Experts of a small language model.
Size: width 256, 23M parameters.
Experts: 192 tanh GELU neurons an expert, a shared expert of 384 neurons.
Training: a variant of Adam for the experts, 633M tokens, 4774 steps.
Below are experts of layer 4 (counted from 0) of a mixture-of-experts language model. Rows are named router (the router's row for the expert), up (a neuron's input weights, with its number) and show model dimensions 0-255. Each number is 50 + 15 x the weight over its row's rms, rounded and kept within 0 to 99.
Before each expert's rows: a language model's description of what the expert responds to. This comes from a sample of Wikipedia text that the model never trained on.

# expert 4
What it handles: Table pipes, Slavic name pieces. Spaces and pipe separators in tables, and pieces of Slavic or Asian surnames and country names, e.g. ja, ko, ov, Russia.
router:66 82 44 42 30 32 83 43 54 33 45 66 35 63 52 63 37 53 19 41 55 73 41 38 57 59 58 74 60 41 24 50 36 41 69 48 22 58 90 57 52 48 50 40 43 78 57 48 28 48 20 68 73 19 59 43 63 42 54 62 71 18 42 23 52 54 58 34 54 69 51 41 21 22 40 71 57 61 67 43 35 50 72 69 56 49 61 35 52 55 38 42 40 46 60 66 41 53 51 54 30 45 56 79 49 58 74 52 39 73 55 24 57 70 65 51 42 44 57 46 66 33 53 54 27 66 15 23 67 52 44 58 70 63 32 29 53 49 26 43 20 61 57 54 50 48 52 38 38 44 45 37 60 49 26 63 58 73 52 53 54 29 55 52 59 40 46 64 28 31 37 43 44 55 44 29 67 70 57 60 53 42 26 28 69 41 58 61 50 47 23 25 54 27 33 72 43 35 33 45 45 68 37 50 32 77 54 28 74 45 33 33 35 31 18 52 58 52 64 65 41 77 80 40 47 59 57 28 60 78 52 57 58 41 44 35 35 83 47 36 47 66 58 59 66 50 58 41 67 42 37 44 38 62 55 42
up1:45 64 42 52 59 03 59 34 65 53 42 43 51 37 43 64 39 12 39 51 68 49 44 69 39 37 55 46 33 43 37 45 43 49 49 48 53 56 46 41 44 07 40 28 63 76 73 49 47 56 49 49 45 45 46 46 35 68 21 58 30 80 24 61 37 50 51 22 64 36 49 52 14 30 46 45 53 27 47 62 52 62 64 70 46 58 62 57 65 41 03 38 36 30 37 17 27 66 45 65 46 26 50 66 65 70 40 76 50 40 56 30 42 68 30 74 49 83 55 52 44 44 51 32 64 39 50 57 54 29 66 35 62 57 67 51 57 44 34 27 60 54 46 36 50 45 59 57 53 53 52 58 43 39 75 52 45 44 58 47 36 51 52 53 31 24 60 64 46 27 59 49 51 48 37 53 68 43 40 68 60 73 50 34 60 53 99 51 30 40 54 38 81 87 56 49 41 38 56 47 38 52 47 66 69 60 37 52 40 63 41 54 52 70 66 68 32 56 60 50 50 37 42 55 64 21 43 55 47 37 39 53 54 51 70 37 37 49 32 27 74 44 64 63 42 70 13 43 56 32 79 39 84 31 56 61
up2:62 33 23 29 21 39 17 20 43 57 34 46 46 60 39 44 59 70 32 50 48 53 37 29 32 54 27 55 62 14 48 73 53 09 72 41 43 34 29 51 66 56 76 73 44 64 51 37 25 55 38 43 73 44 44 40 48 59 66 57 56 22 56 50 65 40 62 30 51 63 34 85 71 24 45 86 50 51 43 27 61 62 57 48 52 40 35 76 65 52 35 37 40 66 59 47 54 54 49 69 53 67 63 49 39 42 41 30 57 53 37 27 33 58 29 52 49 22 53 72 41 46 27 53 27 35 82 49 33 69 39 48 67 35 54 47 61 61 64 43 39 47 66 54 67 52 53 47 49 51 59 37 59 36 42 52 65 49 62 28 38 49 35 35 53 47 54 75 78 26 44 33 46 40 29 43 55 56 62 46 48 67 59 41 34 52 40 60 61 61 32 52 53 73 23 43 58 71 52 40 96 78 55 55 36 62 44 31 55 57 17 57 46 49 86 54 37 38 32 41 59 22 70 67 47 35 66 22 58 47 70 46 37 53 58 40 77 56 48 26 55 66 36 62 35 41 28 28 47 57 67 67 52 39 51 61
up3:49 68 54 63 52 43 59 59 53 61 47 50 66 41 50 64 55 34 39 63 44 45 52 44 67 39 26 51 43 43 55 63 84 55 67 46 52 49 68 59 20 25 54 59 52 57 39 57 44 45 54 43 58 37 62 36 50 21 36 66 57 19 00 28 45 47 53 34 08 62 57 48 52 57 60 34 61 35 51 48 61 65 43 64 42 46 42 40 82 59 26 58 70 46 28 56 35 42 35 57 36 54 78 65 55 56 68 69 50 63 49 15 57 41 49 76 41 35 58 58 54 54 61 54 76 50 61 35 68 76 19 99 72 59 41 60 59 52 38 48 51 48 48 36 35 54 32 60 38 56 55 32 49 56 71 45 59 73 56 81 45 37 66 52 52 72 28 52 48 48 50 49 28 22 27 58 56 40 69 65 48 47 69 41 22 65 71 55 67 58 82 41 68 54 59 55 20 65 49 70 30 42 42 73 33 46 59 80 35 45 41 36 50 62 62 56 20 39 69 60 35 51 38 57 23 42 31 59 30 36 48 43 43 33 43 41 49 55 55 30 75 54 67 29 46 62 58 20 88 37 44 52 56 45 58 43
up4:68 61 49 39 58 56 72 44 46 49 42 40 55 48 53 53 60 63 49 67 55 60 40 03 10 31 32 39 73 48 40 53 71 35 90 60 60 50 53 61 68 26 26 50 22 64 61 75 48 41 37 45 72 45 36 57 58 45 35 50 50 07 24 28 64 82 35 81 51 28 48 33 49 67 56 47 59 59 43 75 51 61 50 41 55 59 69 23 02 54 27 59 51 46 43 50 36 58 57 50 10 70 49 51 53 52 53 44 53 46 53 59 38 70 55 58 58 35 85 50 68 57 24 36 44 37 29 29 19 63 58 67 34 45 54 52 57 21 36 44 38 68 71 44 77 53 59 49 67 50 52 61 59 36 54 28 59 57 60 50 44 40 88 27 45 38 65 30 41 34 67 52 66 45 44 36 37 47 55 61 49 59 62 22 58 53 70 78 29 32 46 31 35 55 33 28 64 56 74 48 61 45 60 67 49 47 46 32 44 41 52 41 39 40 38 46 67 55 49 61 79 59 40 56 40 52 41 43 74 63 35 51 40 60 40 56 34 83 49 40 50 53 56 46 17 62 38 61 69 60 59 45 45 53 65 67
up5:54 66 37 69 32 73 52 34 47 35 23 56 48 65 54 55 28 68 50 20 58 50 39 64 27 93 55 54 53 33 38 63 51 45 52 53 27 66 75 41 42 42 60 56 51 61 48 33 93 43 65 68 60 57 54 49 76 53 25 59 64 51 35 72 42 68 40 70 56 26 40 52 45 55 37 44 61 49 63 50 76 58 37 43 28 35 78 45 36 52 49 55 64 98 57 28 53 71 45 51 55 58 45 43 67 45 52 60 20 38 45 74 58 55 65 32 49 51 85 59 36 28 50 29 44 26 54 34 41 57 65 51 44 54 57 52 50 54 32 39 45 38 35 34 59 26 67 50 37 46 52 43 67 40 42 40 49 83 38 52 53 81 63 33 58 67 69 50 47 49 58 65 53 68 40 67 59 40 67 50 36 30 48 81 38 57 46 64 10 68 30 37 36 54 43 12 62 54 70 43 36 61 45 41 32 70 62 64 48 44 37 64 50 46 67 44 71 45 34 25 31 38 30 33 48 46 36 36 60 54 25 58 55 81 44 48 48 65 31 21 44 76 46 56 52 54 31 45 98 57 35 47 50 62 68 32
up6:70 61 63 32 39 51 48 27 29 39 63 55 52 62 32 40 52 44 75 67 55 65 51 20 10 34 32 68 50 42 32 53 22 54 51 57 26 55 47 32 69 46 28 54 24 74 68 48 58 49 34 55 60 24 52 37 47 44 48 44 56 83 42 44 56 66 40 46 44 46 31 69 51 57 72 53 64 48 57 26 39 56 52 57 44 63 34 28 19 46 41 59 42 62 44 60 18 63 36 76 53 51 58 49 29 63 51 41 29 53 47 18 42 59 27 46 57 63 46 78 22 26 54 51 77 45 50 60 00 59 44 69 56 25 43 61 74 48 61 33 35 37 50 33 80 63 61 37 66 50 50 37 76 53 51 50 55 43 74 33 36 45 64 18 72 54 65 55 63 44 51 54 51 19 54 76 32 14 56 37 36 73 46 23 40 67 42 72 57 46 57 51 49 51 53 61 56 67 72 62 42 78 46 65 58 39 46 41 35 42 31 50 54 38 71 40 68 51 48 66 38 36 61 38 00 60 64 26 48 32 44 60 50 41 31 43 42 23 43 54 61 53 43 55 62 60 45 55 52 36 56 55 52 49 48 57
up7:35 32 72 49 49 42 44 29 36 48 71 45 77 59 59 48 43 45 54 54 49 59 64 46 66 55 61 23 55 48 63 69 39 36 50 45 46 26 29 60 55 56 50 47 52 53 73 76 52 54 56 62 55 59 46 29 58 66 21 62 86 39 20 11 44 47 58 44 85 57 66 53 17 79 33 55 57 36 54 34 64 71 52 35 80 46 61 39 48 42 66 65 49 64 38 49 61 63 52 51 30 54 56 70 30 47 30 64 27 37 47 71 66 37 39 47 61 40 39 76 61 47 32 40 33 46 37 55 34 52 71 34 67 61 25 52 36 72 62 24 17 21 48 69 79 37 67 44 55 40 44 52 51 78 73 56 36 57 56 28 64 55 63 66 40 50 66 70 24 55 44 56 34 40 47 50 55 49 54 65 45 41 55 63 68 72 63 76 58 55 53 45 46 55 69 40 18 41 39 42 19 53 21 42 15 57 48 76 61 69 48 64 45 38 50 62 44 42 66 49 80 54 28 44 34 64 28 08 52 35 69 58 35 75 40 61 49 53 60 74 72 47 52 42 47 50 34 20 50 34 55 71 40 55 53 42
up8:37 51 46 45 46 59 53 52 69 60 55 29 63 46 51 48 68 40 63 52 64 49 39 56 20 37 53 69 76 43 38 47 60 23 48 20 33 47 44 40 32 39 63 53 37 63 62 58 41 32 51 46 80 79 41 51 67 49 44 51 42 62 31 52 24 37 63 61 69 62 99 19 60 52 39 42 37 55 40 26 30 24 32 65 76 32 36 40 78 51 53 53 86 47 43 66 51 49 39 52 31 41 79 61 41 31 37 54 45 44 55 56 60 45 43 45 39 64 79 41 25 34 44 82 51 47 82 38 32 56 46 63 57 29 45 62 64 53 65 42 34 41 47 48 30 61 58 50 35 51 65 75 46 15 50 46 44 16 44 65 61 48 50 15 52 47 43 43 40 39 31 62 54 50 33 71 35 23 59 85 53 38 61 44 13 39 45 52 66 64 47 17 43 31 57 41 67 65 40 42 54 64 47 25 36 37 32 74 34 50 44 73 22 46 30 59 37 49 69 28 56 28 41 45 65 58 63 54 43 53 52 42 52 56 59 52 47 56 51 64 58 87 49 62 55 46 17 63 86 41 58 42 39 57 57 39

# expert 31
What it handles: Al-, -x- and -d pieces. Pieces like d, al, x, L inside names and words, e.g. Ro-x-burgh, Al-Hilal, L-LB; also London, Charles, Royal, organ.
router:76 22 41 36 55 32 50 53 26 44 37 56 54 41 28 69 49 44 36 43 59 57 42 62 60 42 46 52 48 32 36 54 38 57 43 28 69 49 48 39 55 51 57 33 58 45 38 33 56 52 47 70 48 51 46 43 66 72 69 51 75 60 49 63 23 57 72 42 48 42 78 58 42 44 48 47 41 31 40 59 76 64 42 58 53 70 59 46 46 65 73 56 44 56 45 16 37 57 68 78 66 51 31 05 43 60 55 63 30 79 64 13 43 69 41 68 81 40 68 40 74 37 36 64 63 56 49 46 55 12 48 49 63 75 64 54 44 64 52 72 32 49 48 61 28 16 60 61 52 35 60 51 64 22 86 33 44 44 52 67 60 43 31 38 40 61 55 54 55 43 35 52 28 57 55 65 46 34 25 57 31 62 48 29 29 39 54 77 42 56 50 24 60 40 56 48 41 51 11 43 68 63 55 34 48 72 60 44 53 59 66 24 42 51 59 31 30 64 35 80 34 73 41 38 61 30 49 56 23 61 66 15 55 76 35 40 31 53 51 54 87 53 53 35 51 31 50 47 82 32 53 65 52 64 51 57
up5:64 35 46 43 50 62 59 40 30 59 61 45 55 17 39 59 49 55 52 43 92 66 45 30 34 75 60 22 37 33 62 36 49 59 41 15 26 52 51 36 38 61 55 56 35 48 44 45 24 49 45 65 76 58 46 46 63 80 50 43 81 38 49 63 17 61 53 48 38 32 67 56 43 08 35 65 52 59 53 41 62 64 56 68 55 38 39 57 89 72 55 64 44 54 62 46 43 42 66 59 37 51 65 52 60 15 58 40 40 33 40 33 52 62 48 21 32 51 45 26 48 50 45 54 29 65 43 30 44 55 51 72 62 54 32 60 22 34 69 67 64 38 56 62 54 45 33 54 49 70 50 56 23 53 36 56 28 46 59 49 56 42 58 26 45 26 31 40 57 36 14 63 52 63 49 73 27 48 50 89 51 62 29 75 59 49 65 41 39 59 44 64 69 71 42 53 47 52 62 69 50 52 61 30 35 41 74 31 36 50 58 45 32 62 68 62 61 13 55 20 52 69 57 41 42 37 34 52 63 77 40 54 34 69 37 49 40 49 33 38 56 67 57 64 37 34 40 45 34 40 57 74 99 49 46 55
up6:74 59 41 46 50 40 62 53 57 72 59 49 55 13 88 67 55 34 64 60 39 38 40 72 71 59 43 52 51 40 68 26 58 39 44 36 65 47 50 41 27 44 46 68 43 42 82 64 50 58 48 41 43 69 56 15 63 62 45 64 63 57 36 28 39 50 27 56 43 49 39 57 41 44 47 47 65 56 50 33 39 62 62 56 43 58 36 55 52 50 70 37 26 53 24 76 23 42 28 21 70 67 34 49 42 62 45 50 38 55 50 35 80 45 73 71 53 36 35 53 57 61 77 62 39 55 53 49 27 16 63 38 52 70 40 54 54 15 47 68 47 45 45 53 73 68 47 49 56 46 54 37 18 42 59 43 73 40 49 49 57 60 56 65 73 39 13 52 26 40 58 61 57 36 47 47 55 57 39 66 39 51 40 42 42 32 34 33 38 40 57 39 60 50 59 79 56 63 74 71 54 52 40 43 64 27 47 40 44 41 36 47 63 40 26 47 49 52 41 37 56 46 87 73 42 18 49 70 48 41 67 53 53 55 55 59 92 87 37 48 56 99 45 24 71 51 37 44 55 39 62 60 45 51 47 79
up7:58 59 60 70 40 05 75 45 42 51 50 48 48 56 62 74 51 40 53 45 44 67 49 68 64 45 45 53 60 30 15 55 40 49 55 46 55 43 21 71 31 62 35 41 59 44 65 33 35 64 30 46 61 32 57 25 64 65 60 66 54 54 34 47 72 41 23 30 53 26 56 71 61 53 54 58 40 41 40 65 50 73 74 65 62 50 45 49 34 57 54 45 42 46 40 35 56 57 70 82 45 68 62 66 64 27 53 63 61 55 55 51 68 48 28 72 23 09 44 20 67 44 61 68 59 68 17 26 35 26 49 54 56 47 27 47 59 65 53 49 48 39 47 36 36 80 50 32 46 49 34 50 71 29 34 39 53 56 63 46 61 19 58 59 44 55 39 72 60 58 55 62 47 62 72 65 57 74 74 57 46 68 32 12 46 36 65 41 59 54 39 37 68 37 62 62 66 54 54 58 73 59 48 22 64 69 42 54 31 46 30 46 55 42 63 29 32 46 39 87 34 63 65 29 44 59 47 01 29 37 75 44 49 47 31 69 62 67 66 41 58 43 69 40 60 42 64 63 66 60 50 58 47 44 78 33
up8:74 27 64 38 61 32 21 65 45 27 76 59 47 48 37 45 66 24 47 53 65 62 47 53 64 44 52 57 54 60 43 33 52 74 48 73 14 74 57 37 47 39 32 51 76 22 60 32 47 44 64 39 59 57 54 38 50 30 47 72 48 37 38 37 47 64 50 61 54 34 44 54 42 48 48 95 54 27 32 57 39 54 20 58 15 62 30 34 39 29 52 44 38 50 31 43 45 66 43 43 42 55 48 56 29 64 48 46 49 52 49 35 53 94 46 80 10 49 45 23 46 35 54 63 41 65 48 39 43 02 49 34 37 26 19 71 67 62 17 46 20 65 57 49 69 25 44 46 44 58 34 55 38 58 56 42 24 30 39 43 22 67 38 39 50 61 32 51 33 49 77 58 52 79 34 51 54 34 57 77 59 31 54 45 54 54 82 15 42 40 56 34 58 70 57 61 44 36 68 38 64 71 56 43 39 62 73 57 47 42 25 55 45 84 46 42 61 45 60 56 61 41 56 32 64 38 51 44 64 51 64 49 61 53 49 44 48 37 43 44 53 64 60 62 53 58 28 25 57 53 55 52 52 57 57 78
up9:78 42 59 53 52 48 51 56 36 47 50 32 54 57 50 40 60 41 36 55 42 57 24 36 21 45 63 79 70 43 33 88 36 35 64 63 62 58 52 43 68 43 51 68 33 47 31 47 23 45 66 42 70 34 39 44 52 66 66 54 18 52 57 75 77 48 51 43 52 37 55 45 68 16 50 37 40 43 41 73 76 74 45 89 48 47 36 46 62 48 56 61 51 43 51 34 35 42 43 70 49 56 27 33 66 52 44 64 46 49 43 40 56 57 36 40 51 59 69 24 41 96 58 52 33 35 52 55 60 52 69 46 65 36 41 51 33 58 56 56 47 45 61 19 44 49 43 37 20 63 45 40 68 36 66 41 32 38 68 50 47 47 48 56 63 72 44 41 33 51 46 66 19 39 65 68 32 50 38 53 31 49 73 65 51 39 36 34 26 39 67 31 78 50 56 52 44 73 43 33 24 61 30 35 44 49 84 69 31 43 45 65 24 54 33 28 72 33 85 52 44 36 35 71 52 21 48 54 45 49 49 51 71 37 41 23 38 43 62 30 68 51 59 27 33 70 55 68 59 04 64 64 46 47 55 23
up10:50 59 55 31 39 46 73 51 53 48 67 36 68 70 34 59 73 61 37 73 99 68 54 63 62 93 45 40 40 47 12 57 41 59 75 57 22 43 61 56 47 41 60 38 58 67 52 37 62 35 24 34 45 47 58 64 62 25 32 57 49 52 69 31 28 56 60 48 64 43 44 51 60 33 39 57 59 44 54 23 53 31 48 51 30 63 35 38 32 51 43 63 32 67 45 10 35 70 60 31 48 55 29 64 48 44 64 76 44 31 39 61 53 59 54 55 56 20 42 47 74 36 46 38 40 50 41 42 66 39 33 67 58 56 43 33 52 42 87 48 61 50 70 47 64 33 62 64 32 78 47 46 24 62 73 61 81 76 59 91 32 31 55 39 15 51 56 40 26 39 33 49 41 72 59 50 60 52 52 55 39 56 25 50 10 45 48 38 39 51 47 57 71 59 27 61 34 71 41 37 50 41 57 52 22 73 58 57 42 55 57 44 47 48 54 63 91 43 37 32 64 68 29 65 41 75 40 42 56 36 45 33 47 47 47 59 37 65 49 31 48 43 48 60 59 43 27 62 48 52 60 53 24 59 40 63
up11:65 45 39 53 61 29 58 55 64 46 54 84 56 38 46 61 46 45 48 33 72 57 51 45 48 69 67 49 48 29 35 41 67 53 56 67 54 62 59 29 41 54 62 37 53 68 16 39 44 48 82 63 66 39 46 50 59 49 54 59 46 22 54 64 40 42 52 53 34 48 64 52 44 78 26 53 79 45 38 62 65 41 62 73 45 28 54 37 35 49 50 40 41 34 47 65 53 47 55 52 20 59 39 31 83 61 22 59 40 51 62 36 46 57 49 44 75 98 60 32 81 48 47 42 64 58 59 23 28 49 57 53 58 27 60 32 59 53 76 56 56 61 53 48 27 64 80 44 39 50 49 45 93 38 44 48 22 70 55 54 40 37 43 27 33 60 57 77 47 52 72 63 43 74 57 61 76 89 78 48 55 54 25 34 63 50 56 61 25 38 35 50 29 71 41 41 36 57 34 36 67 79 47 55 52 51 42 73 84 44 72 51 50 60 48 34 48 24 74 63 30 64 25 82 65 35 52 27 39 92 65 60 52 60 43 44 42 34 43 45 50 52 53 49 40 43 45 60 67 37 42 54 53 74 56 65
up12:54 44 38 63 61 46 28 45 38 55 55 51 48 62 45 73 61 54 36 51 34 75 38 70 37 45 32 41 70 49 54 52 49 42 80 24 53 71 52 42 47 56 69 58 48 48 40 16 53 20 36 72 60 43 53 54 34 72 82 46 48 45 61 44 32 34 45 68 52 49 72 70 66 33 59 50 48 32 38 64 54 33 84 52 53 41 90 49 53 63 52 49 38 30 58 48 56 34 55 71 42 53 58 47 27 57 59 60 39 38 46 53 60 71 52 67 51 31 91 40 71 63 50 62 63 73 48 25 65 52 69 68 38 29 41 71 47 56 28 67 35 78 58 36 49 67 59 48 52 38 51 33 56 38 53 67 33 51 40 44 37 65 48 16 52 43 54 60 41 39 43 55 32 52 47 63 71 46 46 41 63 63 29 04 58 61 46 49 58 57 40 49 56 54 76 71 19 63 38 50 45 71 30 28 29 31 68 66 74 30 75 45 15 37 40 61 37 16 55 72 26 58 36 53 55 36 39 40 38 54 68 16 28 54 51 32 54 35 37 37 48 59 51 51 55 63 58 19 53 75 42 54 41 63 77 11

# expert 11
What it handles: Latinate suffix pieces. Word-middle pieces like or, il, al, ial and words like public, author, official in formal words: bachel-or, sim-il-ar, municip-al-ity.
router:38 49 47 39 51 49 66 56 49 43 54 54 58 19 33 53 49 51 34 25 35 53 23 35 58 57 31 04 49 34 54 70 40 69 48 57 36 37 79 40 36 62 79 24 50 62 70 27 55 47 63 58 65 59 62 55 73 46 48 42 77 49 34 15 28 31 50 57 36 38 42 48 24 48 28 60 51 59 52 41 55 37 50 54 64 48 66 55 70 66 35 90 49 49 42 64 61 40 69 52 71 32 42 64 34 58 48 58 22 23 40 06 53 67 89 63 48 48 95 52 58 32 39 60 44 27 36 22 52 35 52 40 45 61 59 69 63 31 54 32 37 42 61 49 22 65 53 46 58 42 47 39 39 38 60 45 51 52 47 60 58 52 62 60 28 38 25 68 65 59 12 40 57 39 39 41 59 52 75 24 50 42 48 39 37 35 52 56 50 62 25 23 42 60 60 50 26 47 43 61 48 38 35 58 32 56 63 60 55 36 39 60 35 32 35 42 58 68 71 45 33 46 66 53 68 70 69 25 55 45 61 55 42 44 23 24 76 50 24 77 45 67 52 43 66 41 25 28 53 45 65 39 61 44 49 45
up0:48 71 53 44 44 39 46 29 69 62 53 41 50 51 59 34 55 40 51 46 51 72 42 40 83 43 40 66 50 34 53 55 50 47 53 48 28 51 69 35 50 43 56 46 78 52 49 48 44 25 44 52 74 22 62 46 58 69 51 45 53 67 42 47 40 66 49 45 50 51 56 23 51 50 36 30 63 63 85 31 46 58 56 91 51 38 65 56 79 64 59 56 44 62 48 65 52 41 53 45 48 81 49 69 22 31 37 40 56 37 52 27 47 31 37 25 49 71 58 76 55 47 42 82 61 60 70 64 18 16 49 49 72 69 36 75 78 48 64 47 55 28 59 39 25 35 36 63 40 64 45 65 36 61 57 63 76 52 32 78 30 31 58 41 43 31 37 65 22 35 25 62 28 33 39 40 35 82 50 65 45 67 75 26 53 36 67 55 24 50 50 63 75 52 77 43 83 52 30 80 48 37 41 59 34 63 66 37 52 44 21 57 33 73 56 77 60 57 31 22 31 37 61 34 44 44 56 41 46 55 52 29 30 45 55 46 38 65 64 27 59 55 47 36 45 40 50 54 39 64 61 27 47 46 50 77
up1:63 57 59 56 38 62 51 20 51 30 46 59 73 37 33 56 44 42 28 56 68 67 20 86 35 31 63 28 32 59 20 59 68 69 33 43 40 64 89 72 56 61 46 54 32 43 24 50 35 38 40 60 36 41 74 44 54 71 14 73 73 53 52 44 56 70 61 58 24 42 47 59 40 34 52 78 59 38 64 40 39 28 39 83 23 53 43 56 67 48 43 54 74 72 61 59 58 32 45 39 53 58 28 35 38 72 42 44 57 61 49 35 59 56 56 68 34 78 70 35 28 36 44 49 51 69 33 41 64 53 69 62 47 46 58 55 73 50 46 29 42 51 51 43 70 45 38 66 51 67 58 63 39 72 43 47 66 24 77 50 54 52 27 55 67 54 24 65 45 45 43 45 35 65 45 65 51 33 67 48 42 33 31 63 55 52 80 63 35 55 47 48 64 43 52 31 67 40 74 76 41 39 22 56 68 46 58 59 19 41 27 81 56 69 77 33 38 51 25 68 50 35 73 35 48 41 48 52 45 63 50 36 28 30 60 30 30 50 41 38 69 49 57 33 49 48 20 40 44 75 61 57 38 45 53 32
up2:41 54 81 18 46 37 61 39 59 76 31 65 53 45 43 87 26 37 37 29 71 50 63 60 59 52 22 31 46 21 38 52 68 44 63 51 49 44 33 47 63 25 62 29 53 45 39 67 50 37 52 17 28 66 17 47 72 67 39 74 31 53 37 26 35 40 74 50 55 33 44 42 25 37 31 33 67 40 51 57 71 67 57 40 43 53 59 50 62 64 39 75 69 57 35 48 47 50 43 48 50 11 43 52 63 69 53 61 35 50 46 44 75 63 64 74 39 67 76 71 60 47 69 47 60 66 76 42 49 49 45 49 76 89 48 64 41 34 49 46 35 64 42 47 46 64 65 45 51 35 41 45 36 51 53 22 26 37 38 63 66 58 58 42 26 38 74 80 41 59 27 43 77 68 50 62 71 42 59 39 45 33 46 82 69 66 57 42 29 41 47 31 40 70 65 40 42 40 52 49 65 43 44 40 29 52 50 62 15 48 28 39 35 32 32 56 50 47 65 53 54 47 44 71 48 61 33 43 54 65 34 54 59 68 69 51 53 52 23 29 66 54 61 29 22 36 56 56 66 43 63 52 28 37 77 52
up3:48 52 55 58 55 76 38 44 47 45 76 42 64 55 43 60 45 51 41 49 57 73 45 49 57 80 40 42 27 44 31 60 69 54 44 40 74 46 65 52 42 59 51 45 64 58 60 49 24 47 45 61 42 50 63 54 43 58 21 55 62 47 47 60 32 22 53 47 46 29 51 47 53 53 66 54 46 48 70 31 99 52 36 56 47 66 56 52 86 40 45 74 61 39 59 53 61 37 44 55 37 56 22 52 59 54 57 51 33 68 25 29 45 60 42 61 33 49 56 29 59 46 40 32 31 41 27 24 56 40 56 30 64 56 34 55 74 68 42 33 52 74 68 32 39 16 40 31 32 65 51 59 59 66 47 54 38 41 71 31 49 41 60 60 64 44 46 62 55 63 55 38 67 39 40 56 77 50 83 52 32 67 58 55 38 53 55 58 47 95 22 14 59 46 45 44 70 60 33 53 55 71 55 60 40 32 56 77 00 32 50 75 39 46 28 64 51 34 27 74 32 23 44 44 42 22 81 22 34 53 48 40 75 48 51 26 59 38 38 57 66 49 56 72 52 45 57 60 52 45 41 85 52 70 38 31
up4:60 46 57 55 41 30 58 68 52 53 34 34 58 34 24 53 42 49 23 52 61 67 37 25 52 57 62 47 69 51 71 50 40 62 59 59 81 57 58 61 28 65 28 30 48 77 64 47 45 59 38 50 62 74 57 49 49 59 23 72 68 51 34 50 46 29 39 53 49 44 46 29 60 53 00 41 47 49 75 34 41 42 23 64 46 52 47 54 36 70 39 58 70 49 30 57 51 67 41 42 50 42 45 56 38 36 37 74 38 68 53 60 61 21 72 49 64 47 39 52 75 00 39 33 63 64 37 41 58 56 73 53 60 14 31 60 42 54 41 52 31 50 53 31 53 77 59 47 66 67 60 43 77 50 30 76 56 29 65 43 13 44 44 47 41 44 72 73 48 33 31 50 55 59 35 66 54 72 65 42 34 42 58 16 32 60 56 44 64 43 56 12 58 60 29 69 28 51 52 69 34 60 48 39 63 52 39 37 51 50 54 54 71 43 55 62 43 61 64 85 38 21 70 47 66 30 65 47 49 57 53 45 63 52 28 46 40 58 38 35 69 88 73 66 40 32 48 41 55 39 46 43 63 50 40 14
up5:52 58 61 53 43 50 58 44 44 45 22 50 69 69 16 74 60 45 47 46 59 46 44 53 48 30 55 65 25 67 12 46 43 57 43 53 46 73 48 45 40 65 53 45 39 67 26 21 42 56 65 44 50 55 58 44 78 49 18 41 75 52 57 25 55 40 48 22 43 38 37 46 44 57 56 22 46 54 50 66 45 67 59 79 37 58 44 43 55 43 59 67 47 54 27 52 32 44 44 57 47 42 78 23 18 65 29 58 48 44 40 16 26 71 67 76 29 63 54 61 49 65 46 65 40 37 46 39 28 63 52 68 22 48 60 28 61 62 33 10 59 34 67 51 50 27 59 22 89 48 62 53 59 51 45 63 44 31 57 56 55 19 80 71 57 59 23 54 47 42 69 50 54 59 49 60 55 73 62 65 52 72 62 35 74 69 45 26 12 42 50 42 45 58 35 41 45 73 70 68 58 47 32 61 41 58 60 23 51 51 27 48 41 55 79 64 40 64 46 53 36 51 45 39 50 43 45 30 69 53 47 34 58 39 36 32 64 29 28 62 71 48 61 15 42 38 58 49 35 29 36 64 71 47 70 66
up6:60 60 42 36 45 33 65 48 42 52 67 42 43 43 16 51 52 39 72 41 61 52 15 45 42 74 30 54 67 61 56 36 47 52 54 69 42 60 48 43 47 25 75 37 84 65 25 51 32 47 49 17 67 54 42 25 64 45 51 51 56 48 40 48 42 67 77 65 46 53 53 55 57 61 63 48 59 36 35 57 69 36 60 38 53 64 64 52 30 51 27 36 28 51 81 46 52 60 53 42 56 41 51 28 38 57 70 62 43 40 28 50 65 85 53 64 95 73 19 38 55 61 32 59 53 26 31 65 39 87 70 58 44 62 28 65 59 37 46 56 41 31 42 51 44 55 56 48 64 49 45 35 64 49 74 41 50 37 39 30 63 53 59 55 84 20 52 39 28 55 43 69 54 75 16 46 56 38 52 53 29 54 87 40 69 38 34 60 58 74 36 40 48 47 47 42 49 60 29 53 51 49 50 66 66 28 58 63 62 49 23 65 24 25 27 38 74 45 46 26 33 61 41 58 28 50 32 61 41 44 63 55 51 90 37 41 45 60 67 68 43 15 63 18 50 42 66 42 45 55 75 48 40 52 47 60
up7:43 49 56 61 37 35 54 29 47 72 62 80 47 48 38 78 39 47 10 43 58 41 24 41 36 82 61 37 53 31 55 33 40 55 68 37 43 57 45 62 48 43 59 66 81 53 76 60 50 51 85 31 78 63 46 63 58 69 72 42 41 50 51 20 39 43 62 35 62 41 45 34 79 57 65 55 55 54 59 36 45 44 64 73 42 45 87 52 52 50 59 71 80 57 41 57 30 45 76 65 40 35 42 66 53 42 51 51 37 28 60 48 56 45 54 35 77 33 44 32 30 45 26 69 01 56 45 22 30 34 52 51 62 48 37 35 62 17 65 49 23 73 55 55 41 50 38 52 60 53 54 47 55 52 69 39 48 50 65 54 45 52 44 17 60 64 60 42 44 38 36 62 46 54 52 60 40 35 31 47 21 51 58 39 45 41 50 41 58 66 06 59 38 53 22 68 45 48 59 53 29 54 61 29 17 29 79 66 65 38 40 51 29 34 77 41 39 58 80 35 31 63 12 45 44 59 50 47 43 31 57 51 51 38 18 40 59 67 46 60 63 70 41 53 46 42 47 47 55 44 60 55 73 45 60 52